From a checkpoint of a small mixture-of-experts model trained on Wikipedia.
Size: 9 layers, width 192.
Experts: 256 experts in each of 9 layers, 32 SwiGLU neurons an expert, a softmax router.
Training: a variant of Muon for the experts, 7811 steps.
Below are experts of layer 5 (counted from 0) of a mixture-of-experts language model. Rows are named down (a neuron's output weights, with its number) and show model dimensions 0-191. Each number is 128 + 24 x the weight over its row's rms, rounded and kept within 0 to 255.
Before each expert's rows: a language model's description of what the expert responds to. This comes from a sample of Wikipedia text that the model never trained on.

# expert 29
What it handles: Sentence subjects. Subject pronouns and subject nouns opening a clause before its verb, such as It, He, They, There, the band, the team.
down0 [150 161  92 146 145 123 139 108 110 147 128 156 129 134 141 175 131 154 174  79 133 168 122 167 163 130 148  99 109 131 143 155 163 118 150 128 115 132 114  95 149 123 110 122 136 173 126 124 144 140 127 117 137 116  72 138 128 114 140 165 145 104 115 138 139 173  99 132 138 105 144 104 123 100 102 109 128 199 114 170 126 114 138 159 139 113  83 126 162 141 126 182  94 107 126 156 119  87 121 112 113 132  97 126 130  98 148 122 135  96 121  91 138 132 106 124 129 155 140  94 138 126 127 120 169 139  87 147 135  85 130 158 135 132 108 107 151 130 144 131  84  95 103 112 147 120 116 117 148 114 157 138 122  55  90 152 149  95 129 158 126 118 143 118  96 125 105 164  93 134 108 120 161 142 140 129 151 147 135 137  92  95  92  98 113 144  93 166  80 167 149 150]
down1 [178 121 108 123  76 164 109 127 130 140 142 109 133 152 110 154 101 117 164 121 193  88 125 145 120 130 110 131 138 163 144 172 161 137 134 121 118  87 143 128 137 125 152  96 125 153  84 132 114 121 103 130  47 126 134 172 137 122 129 124 168 126 154 118 155 112 159 122 124 127 141 107 120 153 121 137 130 147 159 114 135 164 161 116 126 142 104  95 156 137 127 135 133 156 112 138 123 106 160 119 146 134 111 106  96 124 150 100 135 161 137  96 100  81 128 140 111 172 123 151 122 133 146  99  97 155 107 121 133  67 110 124 111 110 150 100 181 128 142 148 119 155  51 123 149 125 131 158 149  96 136 139 182 154 125 118 132 130 132 115 121 124 152 141 139  66 121 112 137 130 144 146 151 129 112 130 126 108 109  89 105  97 107 132 172 100  65 127 122 123 153 114]
down2 [136 145 132 138 174 132  97  99 140 118 141 112 154 122 177 128 130 153 123 107  62 149 144 105 170 129 126 129 123 114 116 116 171 122 113 111 113 128 171 113 144 192  77 154 147 130 128 169 145 116 130 120 152 137 127 158 111 145 112 114 110 112 106 143  77 183 118  75 144 141 141 152  95 146 106  92 117 134 103  67 128  98 143 127 153 108 137 135 124 214 127 102 117 127 147 167 127 100  98 120 139 103 132 142 109 104 140 136 123 178 117 175 104 157 128  81 124 108 172 154 126 144 136 162 134 116 103 113 137 119 137 157 127 134 110 123 123 105 136 104 119  93 119 127 119 138  84 151 158 129 119 136 136 128 111 121 107 163 121 114  90 154 144 156 110 116 132  93 161 123 169 109 127 150 112 125 113  97 151 160 135 132 100  98 108 131 111  89 132 121 148 160]
down3 [165 116 130 140 147 134 108 145 106 146 134 139 125  79 122 123 155 139 100 131 168 133  87 134 140 151 138 122 105  77 113 116 177  88 131 119 197  85 123 161  99 136 171 160 127 162 152 120 160 154 151 154 183 117 155 112 158 123 131 124 112 124 148 118 131 151 160 152 134 133 136 123 131 134 126 142 139 129 146 138 116 116 113 129 107 145 121 117 119 111 119 135 120 160  90 123 110 126 117 112 111 138 130 108 108 153  97 103 112 101  99 140  84  97 123 116 108 116 165 166 131 150 147 200 115 166 132 123  70 111 104 149 135 114  89 112 128  83 118 105 177 126 133 105 115 175 150 163 153 121 145  74 122  84 168 119 100 144 167 146  61 143 139 115 110 121 164 124  94 116 161 114 144 120 107 118 155 102 158 139 119 107 120 123 130 115 114 120 110 140 118 107]
down4 [140 143  65 162  96 101 166 160 125 132 134 124 134 141 135 105 145 145 152 129 144  84 141 155 139 153 143 136 164  92 150  88  91 105 105 129 106 103 146 143 132 128 116  71 115 154  67 134 156 133 121 140 145 134  95 100  77 205 156  80  99 198 107 136 132 117 131 107 147 146 119 127 148 138 117 125 123  97 102 126 123 119 123 143  89 119 118  79 148 163 107 104 123 139 127 134 159 143 116 101 144 173 160 161 135 152 103 125 143 124 170 133 155 106 156 135  99 119 104 143 117 147 145 142 120 101 143 128 111 102 112 121 136  91 143 128 104 161 173 136 167 151 154 116 137 137 127 112  94 124 155 128 132 114 183 106 113 106  95 120 144 139  92 135 144 102 150 161 120 105 116 148 126 158 101 111 113 119 146 136 160 123  93 123 126 124 146 140 147  85 120 127]
down5 [138 160 139 196 123 152 116 205 135 180 148 151  92 136 114 104 133 171 113 131 159 129 117  99 160 142 105 120 106 110 110 150 125 108 174 152 136 132  96 132 136 143 147 139 121 119 127 109 129  93  91 109 135 145 122 144 128 105 119 122 116 120 100 115 127 158 126 174 105  86 101 105 139 123 180 127 167 107  99 110 137  99 124 133 140 118 115 143 118 130 123  90 130 147 111 138 166 130  94  93 131 162 154 139  93 165 145 109 159  88 155 135  80 174 163  91 147  68 126 126 163  95 113 104 158 157 105 142 165 146 157 153 116  93  98 111 126 100 107 135  90 135 139 107 165 136 130 114 163 151 129 107 150 129 117 126 136 107 139 131  88 134 149 128 166  94 118 157 131 100  95 108 140 130 145 104 122 115 101 101 111 116 142 101 108 127 153 133 131 167 127 135]
down6 [117 117 134 133  86  96  89 108 133 117  98  92 118 120 128 148 113 125 112 144 142 134 148 180 136 138 127 117 105 144  54 167 129 127 106 150 126 129 128  91 139 157 134  77 115 151 117 113 114 126  84 159 142 153 150  85 146 128 124 115 136  84 119 130 141 147 123 129 143 147 124 107 115 156 148 147  96 154 100 169 152 117 160 127 153 112 132 120 156 115 119  93  89 137 104 117 102 163 189 130 126 132 150 119 120 133 132 134 116 167 120 121 167 130 128  83 143 130 105 156 105 137 138 167 137 131 125 154  95 131 168 152 137  71 128 143 128 104 187 110 151 137 190 162 126 127  93 157 119 110 137 127 115  88 120 170 144 108 116 129 128 160  89 134 147 130 136 112 134 117 124 131 146 133 177 102 178  96  97 120 122 120 110  92  87 125 107 136  95 180 151 136]
down7 [152 125 154 172 124 116 134 103 119 107 120  66 134 118 115 130  99 159 119 189 158 135 114 122 138 118 103 116 146 112 116 125 117 123 130 102 122 171 159 185  88 138 125 112 108  86  93 126 109 121 160 159  75 118 136 164 113 148 186 166 150 151 115 170  66 130 163 139 115 139 149 108 106 103 112 103 135 111 199 106 124 127 135 120 142 123 114 140 131 150 155  98 125 144  97 167 135 125 152 154 103 110 150 146 157 110 128 147  94 149 145 176  98 112 151 122 148 100 128 122 120 111 133 117 122 148 101 113 136 135 141  98 106 164 112 142 141 114 105 119 105 117 159 119 168 124 116 136  80 126 121 137 147 121 159 111 153 116 115 132 150 126  79 127 104 123  93 132 146 160  96 117 128  84 105 156 136 115 146 175 140 165 130 160 123 132  99 143 138  82 112 102]
down8 [133 110 100 149 110 102 158 147 126 115 162 116  76 138 124 109 144 143 107 123 177 163 119 171 141  97 131 104  76 126 227 116  98 148  64  91 113 126 154  88 107 139 104 120  90 125 139 142 115 101 140 151 145 127 155 104 145 127  94 118 140 118 161 149 179 115 142  77 123 133 134 134 164 109 141 140 130  80  95 130 157  85  99 167 130  73 155  95 152 148 123 161 100 137 124 101 122 144 116 126 121 127 126 137 134 116 118 108  98 152 134 141 100 125 111 155 171 122 138 136 114 122 114 153  79 121 150 111 129 107 111 124 124 154 141 143 150 138  99 149 135 161 107 140 149 161 126 103 152 130 146 136 142 123 124  83 138  88 145 139 136  97 108 148 164 167 139 159 168 134 141 107 133 111 133 149 121  95  92 149 126 125 122 148 118 118 155 152 113 134 139 122]
down9 [179 137 134 117 125 160 130 123 108 101 161 137 131 137 107 125 178 123 144  86 101 161 121 118 133  85 149 120 172 148 154 125 166 121 124 122 116 130 119 138 148 120 129 127  91 129 107 128 150 128 109 117 177 131 106 110 163 123 145  93  89 108 146 140 137 121  75  96 153 129 145 104 110 138  76  93 100 189 136 208 126 158  94 123 123  72  81 102 128 106 150 111 155 101 117 136 134 133 166 123 151 131 134  93 198 136 132 164  95 125 137 132 132 123 153 128  96 135 120 113 115 165 136 145 129 139 105 126 121 146 111 171 148 121 103 153 115 106 129 107 110 144 172 126 129 115 118 137 135 148 122 206 106 119 131 111 129 127 131 113 107 111 109 128 100 119 152 116 124  99 121 135 143 171 140  95 171 117 127 102 121  99 159  97 158 140 126 108 113 101 147 139]
down10 [112 116 128 133 159 136 128 129 140 127 115 142 144 102 176 129 117 149 128 125 153 128 122 133  82 145 108 115 132 151  87  92 124 120 151 103 188 169  97 103 149 141 114 151 163  96 108  91 108 111  94 140 124 126 107 105 124 166  97 147 108  42 107 164 136  73 111  68 126 145 106 146 100  90 188 148 118 128 141 139 150 140 128 111  96 151 135 124 143 135 138  89 157 148  96 141 109 166 132 133 173 147 144 141 100 100 141 143 135 151 118 104 109 145 156 148  89 121 127  80  88 150 124 143 135 158 131 144 157 137 181 151 139 142 130  97 143 136 129 164 162 156 119 110 149 141 132  93 135 149 126 122 106 154 114 112 115 145 113 121 141 101 125 116 147 120 127 115 133 162 159 158 135 113 113 113 110  84 138 148 152  84  98 157 136  81 127 123 108 154 138 134]

# expert 62
What it handles: Single-letter word fragments. Lone letters or short pieces inside rare names and words, especially d and th, as in Eisted-d-fod, Rock-d-ale, Lt-d, Westmor-el-and.
down1 [142 129 134 103  89 120 151 140 100 164 125 149 148  84 133 142 144 127 133 121 162  92 100 183 122 162 160 129 157 129  99 107 110 158 122  93  78 134 119 149 146 142 127 118 132  89 121 114  99 153  88 135 114 134 135 155 147 137  99 150 127 134 119 159 154  96 102  96 123 120 174 157 156 158 127  42 135 156  99 114 132 121 113 107 135 141 110 147 101 131 183 115  79 168 101 143 139 117 133 114 143 135 133 141 163 139 118  84 148 123 126 135  92 111 114 136 128 135 164  96 136 167 103 148 120 120 140 142  84 155 156 149  92 131 105 103 114 162 117 155 128 139 133 122 137 107 135 162 190 130 113  85 125 129 141 144 129 127 113 104 104 118 130  51 146 151 139 144 154 158 118 122 150 114 116 147 123  94 118 145 106 147 142 131  99 141 159 157 122 130 104  82]
down2 [118 115 142 125 109 109 148 129 129 122 134 149 152 142  95 142 117 104 113 135 134 158 144 127 139 171 102 142 161 143 113 141 135 130 118 137  98  92 136 109 136 110 139 122 138 109 145 114  79 136 163 162 129 128 113 144 104  97 157  57 123 136 105 133 159 160 146 125 149  95 161 195 137 132 150 118  63 142 117 142  93 143 114 136 138 158 127 164 127 152 105 126 124 120 152 144 101 119 186 140 139 110 130 121  94 109 119 129 175 158 141 119 129 103 100 159 114 172  97 168  66  92 165 107 163 122 142 144 115 131 124  77 160 108 111 143 125  67 146 139 137 134 118 118 127 121 142 121 145 144 166  86 127 140 158  65 130 173  95  79 116 129  73 131 120 111 108 112 155 117 152 137 152 120  95 163 118 119 150 124 106 116 155 111 123 124 119 141 118 136 126 144]
down3 [160 140 111 146 111 127 130 147 100 130 136  96 113 142 117 122 135 110 114 147 112 146 124 129 108 112 105 154 134 137 115 101 124 161 162 135 114  81 148 109 129 113 155 139 137 149  87 151 133 126 145 126 132 144 124 126  85 141 131 115 140  82 143 147 105 136 122 144 134 118 101 173 105 117 185 112 161 130 132 122 112 117 113  94 145 130 126 143 144  91 135 106 123 114 162 109 162  90 115 132 106 183 141 142 196 106  96 107 127 108 129 130 179 146 131 154 127 110 119 129  99 189 120 125 114 155 140 115 146 201 132 119 148  88  86 133 116  90 180 115 172 114 130 123  87 128 116 128 103 147  62 110 120 125 111 108 158 125  76 151 130 168 143 134 108  73 152 101 121 124 137 146 100 133 123 113 167 126  89 159 140 113 132 108 143 184 124 119 150 158 116 159]
down4 [126 136 105 154  91 101  71 133 119 137 147 139 130 141 126 121 147 100 136  82 122 114 124 160 104  82 128 136 149 120 131 143 158 146 115 141 156 143 105 165  88 155 130 162 128  77  79 119 125 116 136 137 102  95 116 133 111 101 111 143 125 117 137  96  64 117 159 127 147 162 141 109 133 113 155 143 136 150 137 120  91 152 162 159 120 106 110 160 126 115 150 161 122 129 121 133 118 108 120 147 156 165 136  81 137 145 171 185 114  85 114 128 146 112 109 125 131 163  85 125 130 128 134 123  87 123 110 130 158 164 190 147 112 134  95 164 121 131 125 121 129 142 145 160 114  92 104 128 147 106 102 121 119 127 136 161 107 136 135 139  96 151 102 149 135 164 125 118 117  94  66 128  68 110 117 108 130 137 185 120 138 157 162 155 169 103 126 174 131 143 123 132]
down5 [113 111 100  90 138 157 131 137 131 112 103 137 151 142 109 113 148  92 126  97 114 136  81 140 111 140 133 132 125 131  91 118 115 123 108 104 136 146 103 102 104 129 122 131 136 165 119 129  80 144 105 139 139 138 145  95  91 170 105 155 150 116 122 103  77 128 144 161 127 153 163 127 133 121 148 151 113 133 156 130 145 103 111 102 138 116 131 170 116 125 121 150 147 144 171 132 138 132 135 119  81  98  59 112 155 105 157 175 128 124 114 135 104 143  70 100 124 190 104 131 130 146  67 129 150 146  95 158 144  99 116 102  99 113 108 135 158 129 153 156 162 156 124 110 133 146 113 114 127 125 109 132 162 122 157 110  71 142 143 123 113 146 106  57 161 120 115 165 172 149 140 163 132 183 152 160 129 111 168 130 154 129 147 140 156 114 105 138 130 149 118 128]
down6 [168 124 112 109 178 132 117 129 108 119  92 167 159 132 143 120 153 146 127 151 126 118 128 122 137 159 203 107 152 124 118 173  88 159  82 180 154 108 156 136 121 140 106 179 140 145 145 143  96 147 122 120 156 125 121 109 138 144 147  94 141  98 155 136 141  98 113 133 120  75  91 118 117 131 179 118 119 125 136 113 107 149 136 171 124 107  93 128 115 113 120 144 136 150 143 122 150 107 101 113 119 175 160 151 145 159 164 161 150 152 122 137 132 138 172 129  93 116 151 160 121 204 111 132  85  98  90  93 136 121 180 165  94 121  92 102  99 127  93 104 126 106 125 118 116 125  90 134 106 110 132  89 122 126 121 107 132 153  69 118 141 145 118 115 120 135 103 112 125 112 113  87 130 141 113 143 120 123 145 113 102 152 116 119 120 108 147 146 131 110 112 140]
down7 [142 125 165 137 108 135 130  99  91 127 129 111  97  89 149 131 139 139 118  98 151 141  89 150 128  92 137 176  88 118 125 141 129 116 134 108 132  91 108 144 123 142 118 138 134 148 201 136  90 194 164 119 150 152  86 129 134 101 151 106 126 147 190 133 126 142 160  82 122 119  86 111 134 132 105 115 111 144 138 141 151  97 114 130 102  87 142 106 133 123 114 104 132 153 141 151  90 111 178 128 137 137 136 145 160  84  93  95 168 129 102  91 124 124 123 117 135 131 107 145 145 104 129 118 109 151 126  94 124 171 161 146 115 147  98 135 147 155  86 119  90 133 121 118 164 123 116 110 146  96 139 118 164 151  84 119  96 143 153 127 154 112 167 131 152 111 134  99 126 121 122 108 147 169 167 102 133 155 156 181 149 121 106  90 135 118 140 151 150 148  92 128]
down8 [121 154 141 129 103 164 138 159 104 135 138 125 143 106 116 122 100 165 148  90 106 140 128 121 145 160 163 141 120 142 133 132 110 141  97 145 135 115 101 152 133 132 130  92 142 114 173 106 149 115 119 125 162  64 156 118 161 173 163 160 108 125 146 117 134 143 136 174 160 159 163 107 149 143 148 115  91 144 142  98 137 109 106  93 150  88 114 123  92 109 123 122  97 142  96 151 159 109 123 163  72 151 109 124 125 113 146 149  86 153 132 114 127 144 112  90 137 141 157 141 124 101 130 104 106 107 105 152 127 136 141 145 167 173  89 133 154 162 153 140 122 131 121  68 154 130 134 146 103 134 107 119 132 123 103 163 137 126 157  76 140 156 106 138  50 122  97 128 134 168 139 124 127 103 110 132 113 131  75 107 148 109 127 114 121 113  76 127 137 176 108 138]
down9 [123 187 113 146 107  98 152 124 131 106 133 152 100 132 172 141 110 111 125 169 134 117 142 120  87  94 177 156 108 117 141 132 135 175 131 120 126 128 140 130 137 119  94 136 103 154 121 104  94  99 109 109 152  76 137 112 116 127 104 169 118 132 143 138 128 109 152 144 116 105 114 119 124 119 131 107 108 134 112 158 103  87 137 131 127 117 124 176 165 130 182 155 120  83  94 120 118  95 133 135 147 123 102 126  93 136 136 118 123 123 135 138 129 147 125 142 114 146 109 131 125 108 117 104  87 158 111 147 158 138 117 151  96 148 119 127 124 157 107 231 136  96 146 105 138 122 119 188 144 117  96 143  92 172 127  91 112 148  99 132 165 142 173 130  70 145 125 144  97 115 153 145 125 119 104 160 100 115  84 137 137 118 141 116 172 108 150 148 150 140 130 173]
down10 [ 76 153  48 132 121 154 114  91 151  88 107  81 145 117 106 136 121 114 177 123 163 143 123 106 141 132 151 139 118 133 128 151  85 137 155 132  93 136 115 163 127 182 120 174  72 128 116 144 115  79 145 123 125 139 140 148 162 110 124 184 153 117 145 138 105 113 131 126 142 122 155 113 102 143 126 114 120 141 120 130  80 120 171 135 140 142 112 147 117 122 139 126 119 119 150 142 190  91 118 146 150 133  84 143 142 122 158 121  86 112 118 150 136 129 101 104 152  98 107 156 123 151 168 146 145 113 139 155 119 140 110 133 118 135 112 118 157 148 137 116 141 129 154 121 141 128 132 117 124 127  86 142 138 134 137 126 153 137 124 116 169 136  99 123 134 106  97 159 190 106 101  82 143 149 136  90 155 114 150 126 113  82  96 112 156 129 128 166 137 100  86  73]
down11 [116 127 136 141 166 144 147 149  80 167  92 118 152 136 101 125 154 101 122 116 162 134  96  95 131 116 199  99 111 131 136 160 123 113 147 102 131 120 146 142 133 123 164 118 131 102 101 115 112 116  88 140 124 156 116 163 121 159 126 138 112 151 107 117 173 130 163 101 134 109 181 105 137 159 139 145 136 111 102 108  86 152 103 140 132  92 114 152 100 126  99 151 106 132 142 168 113  94  91  91 105 130 136 155 118  94 124 104 186 125 137 141 162 147 110 114 160 131 127 125 156  96 141 128 113 174 133  98  79 148  97 104 127 119  89 157 129 118 128 150  80 139 125 132 184 112 140 146  81 166 140  96 122 144 143 106 137 153 151 152 141 142 143 120  72  77 124 104 126 155 146 149 126 112 150 112  72 134 116 151 121 134 130 111 121 119 153 146 132 132 158 149]

# expert 3
What it handles: Verb and name stems. Word-initial stems left hanging mid-word, mostly verbs and place names, such as lif(ted), arriv(es), tur(ns), Mer(ton), Sar(asota).
down1 [111 123 124 140 152 105 105 111 144 100  93 118 108 123 122 128 135 153 128 111  96 151 165 148 140 130 146 116 146 121 115  93 126  85 149 130 180 166 146 101 118 137 128 126 165 137 142  96 102 168  92 148 128 150 144 155 112  90 122  90 133 128 144 152 115 104  95 144 163 133 111 145 153 102 119 166 146 157 130  75 150 125 130 125  90 165 132 147 169 132 143 147  93 106 132 158 105 180 123 129 158 132 109 121 100 115 144 132 196 122 146 165 157 126 159  87 146  54 122 129 137 144 109 136 153 135  94 127 123 127 120 140 110 130  89 149 132 121 106 104 145 152 159 133 119 141 163 158  90 103 106 147 137 126  65 130 117 107 113 130 110 127 146 111 106 140 123 153 118 168 175 152 109 111 148 114 146 142 130 131 118  75 133  94 123 111 146 111 160 105 100  65]
down2 [164 133  99 155  80 118 134 120 103 135 125  79 139 117 147 147 138 115 108 122  83 142 112  93 126 129 138  82 133 120 172 126  87 162 132 128 148 167 117 123 132 123 111 152 105 124 134 179 115 111 139 113 157 147 140 181 135 119 163 127 132 116 144  55 123 178 108 165 128  99 137 133 176 119 137 142 119 132 102 124 109 144 121 141 142 130 124 163 112 127 123  81 126 157 161 151 119  78  96 144 100  93  95 105  84 109 107 170 102 130 138 131 115  94 108  95 148 126  98 113 127  96 149 130 150  96 161 121 143 147 170 114 127 152 167 135 136 146 109 145 118 131 157 123 108 119 135 103 120 106 138 135 135 134 177 133 176 172  82 107 123 116 103 148 119 113 139 145 153 110 101 128 138  97 115 102 158 135 124 133 110 151 152 142 136 158 107 207 116 109 146 130]
down3 [124 113 141 144 139 124 106  96  90 125 103 211 132 129  96 107 142 121 123 127 119 144 114  85 104 115  92 120 131 110 141 157 154 135 116 110 157 107 154 148  88 129  81 159 109 111 166 111 146 133 110 181 104 146 138 104 124 105  96 121 128  91 116  83 150 181  98 110 158 135 134 104  90 136 148 144 137 103 121 154 132 141 130 117 109  94 109 163 125 109 178 180 119 131 113 102 114 143 154 128 108 140 144 147 104 118 157 138 154 134 146 175 132 152 117 108 135 124 119 178 151  80 154 116 101 124 130 143 133 134 101  94 162 162 114 141 122 121 159 108 140 154 118 132 130 111 127 123  96 120 157 115 139 174 160 165 101 129 132 104 145 102 148 147 126 123 122 127  95 109 132 146  87 134 113 156 154 143 117 104 126  80 212 148 143 124 138 105 123 138 128  85]
down4 [121 115 107 127 121 129  99  88 148 160 149 191 126 123 113 124 115 132 144 119  71 106 163 120  95 124 120 118 147 157 154 133 127 159 168 112 134 144 176 113 104 122 197 133 140 135 121 105 110 151 119 153 120 120 117  74  97 119 140 181 118 149 136 121 114 107 132 170 123 124 120 124 143 104 162 125 116 110  92 184 128 115 131 148 187 110 115 138 168 139 131 140 135 113 127 143  84 178 110 115 123  96 112 124 115 154  82 129  97 133 145  92 129 115 107 105 142  49 103 110 138 127 160  95 146 104 139 106 125 132 153 151  96 145 153 112 145 133 120 143 117 145  89 132 125  96 139 129 106 111 184 157 123 142 119  86 127 109 110  92 154 132 141 139 122 143 126 111 172 136 149 105 116 125 131 156 130 131 118 171 164 112 105 166 161 123 151 107  95 105 122 154]
down5 [111  93 115  99 131 106 109 131 131  92 141  96 155 125 137 120  77 122  98 134 102 148 123 174 124 138 179 146 134 121 135 114 176 167 141 162 120 112 137 112 157 181 153 130 121 124 114 148 111 114 119 109 108 138 101 133 119 186 178 128  91  99 151 101 144 169 113 109 152 111 108 136 148  96 137 155 139 137 159 139 109 148 110 115 138 122 140  87 143 131 129 132 163  86 129  92 110 123 117 142 126 155 129 130 149 138 115 121 163 105  92  93 113  79 151 129  98  95  97 104 143 107 108 132 123  85 164  92 151 102 121 113 143 153 130 173 153 132 150 122 101 114 125 165 119 157 125 130 146  85  83 116 125 124 131 143 142 114 128 116 105 187 163 157 112 174 137 112  96 174 173 133 131  99 120 175 152 119 119  67 121 130 129 137 126 124 146 112 118 147 155 142]
down6 [189 136 129 138 100 143  90 143 119 146 117 126 200 112 117 145 131 112 140 144 115 122 111 119 145 136 130 122 108 140 115 104 121 124 114 138 145 163 145 130 126 142 105 107 123 133 104 139 112 126 162 138 121 136 132  80  89 162 129 137 109 125 121 107  94 137 174 132 137 166 142 155  80 124 137 150 124 102 107  97 151 130 113 161 127 115 121  89 134 103 113 131 112 137 137 111 137 149 146 148 135 107  95  67 105 134 110 135 114  94 132 100 113 120 157 116 155 157  87  83 126 148 114 131 143 121 157 149 101 137  85 141 111 104  93  95 143 168 134 154 107 133  89 102 163 135  93 121 111 132 147 161  80  79 106 141 136 148 116 171 161 128 152 148 154 116 170 135 111 134 107  94 183 157 146 106 107 127 129 194 147 146 127 135 169  88 120 195 147 117 135 140]
down7 [ 69 109  89 161 101 122 126 120 121 142 142 122 147 123 144 139 167 154 104 111 132 168 186 172 106 118 140 128 152 140 142 126 159 109 125 110 116 143 106 123 117 134 112 116 146  92 105 139 145 127  62 124 135 146 126  92 163 183 125 101 154 123 160 132 131 128 135  90 142 108 147 141 123 133 156 127 138 131 116 113 128 160 129 112 106 142 162 123 125 138 139 110 113 127 115  97 157 150  98 132 104  68 127 145 166 125 157 131 122  99 132 126 134 104 128 108 113 136 120 100 132 117 161 150 139 163  86 116 141 135 161 173 154 167 121 106 107  87 177 144 137 119  86 146  92 125 143 131 132 182 109 111 127 108 163 120 160 144 104 105 112 150 113 165  89 127 105 105 118 152 143 130  60 112 101 125 140 156  99  69 155 167 164 134 107 101 155 105 120 146 101 129]
down8 [103 141 123 159 150 134 101 126 118 115 184 135 113 131 167 100 115 122 134 133 136 140 107 110 149 159 105 125 115 111 127 155 151 118  99 123 155  97 131  78  99 106 141 127  94 151 107 146 112 124  95  91 198 139 112 137 110 158 124  90 114 155 128 136 152 131 129 131 148 120 121 140  99 101 114 162 155 115 138  95 119 144 156 110  91 146 166  76 176 167 177 144  92 117 128 142 116 116 144 131 101 140 125 113 150 153 130 138 168 173 109 100 154 147 121 141 114 118 148 121 164  95 114 125 105 144 144 117 112 161 127 155 140 134 110 111 143 111 157  96  89 137  87 141  79 121 155 101 138 127 102 127 139 127  87 131 158 159 150 131 127 109  90 187 103 125 121 136 123 159 134 181 142 118  88 112 160 117 118  96 115 178 111 117  86 139 113 150  85 145 119 163]
down9 [ 93 165 123  92 165 125 127 139 126 102 143 106 112 160 119 136 108 155 137 114 108  93 119 164 141 134 112 164 126 126 148 126 103  75 131 144 146 129 114  95 161  91 143 149 132 132 153 168 130 147 137 116 142 122 137 127  94  93  63 131 109 112 159 141 128 143 161 125 146  99 126 168 135 108 151  98 110 145 129 128 153 130 160  90 121 146 105  93  75 152  91 119 106 117 109  99  99 117 117 140 167 127 107  82 133 131  88 109 178 124 110 139 116 144 157  79 123 139 137 137 138 183 115 116 141 106 114 104 124 135 122 182 114 108 143 156 122 149 142 130 114 110 108 125 124 155 118 110 145 148 101 168 160 181 206 145 159 132 111 142 134 121 110  79 115  91 121 167 134 148  94 150 108 160 106 111 130 130 157 140 105 166 128 121 136 164 112 109 150 120 116 125]
down10 [160 111 133 113 126 138  98 145 139 150  93 117 159 154 138 159 148 164 160 108  75 114 116  88 162  87 147 136 146 129 119 150 143 127 151 120 150 147 105 154 163  83 126 103 136 129 161 125 125 127 124 118 125 128  73 164 148 148 126 128  94 112 113 151 131 138  75 145 124 121 174 128 151 107 133 106 136 153 156 138 102 143 135 119 145 142 141 124 193 128 159 141 126  86 105 149 102 106 147 120 123 156 182 109 121 122 136 150 152 137 139 123 104 129 145 124 115 104 119  95  87 106 121  78 151 150 111 115 139 150 114 115 178 133 108  93 131  93 150 131 103 121 118 143 152 104 136 109 186 148 131 133 144 138  99 113 147 116 146 132  96 126 114 159 127  69 112  99 137 213 147 156 111 131 132 102 128 136  86  93 141  70  86 124 122 140 120 129 114 122 136 103]
down11 [162 154 140 125 134 120 109 118 140 122 100 117  91 159 137 177 167 161 145 100  92 123 129 118 158 122 127 141 121 130 143 125 137  96 118 125 153  82 138 113 124 133 139 137 153 132 128 151 142 103 145 197 120 126 116 132  84 122 136 132 170 135 107  84 132 132 150 100 147 112 158 113 110  99 116 139  79 147 132 184 171 143 128 151 133 143 111 139  81 145 119 137 201 105 113 107 110 142 151 179 153 128 102 106 163 115 152  77 134 146 142  97 174  97  80  77 125 145  90 134 113 114 156  95 103 149 150  91  94  80  82 156 128 118 123 127  98 128 112 109 135 122 120 122 124 189 168 120 100  89 103 105 147 107 124 131 107 125 135 110 131 123 128 137 124 141 151 147 121 129 133 130  90 143 139 127 154 134  99 114 137 122 150 156 113 153 110 155 132 145 127 158]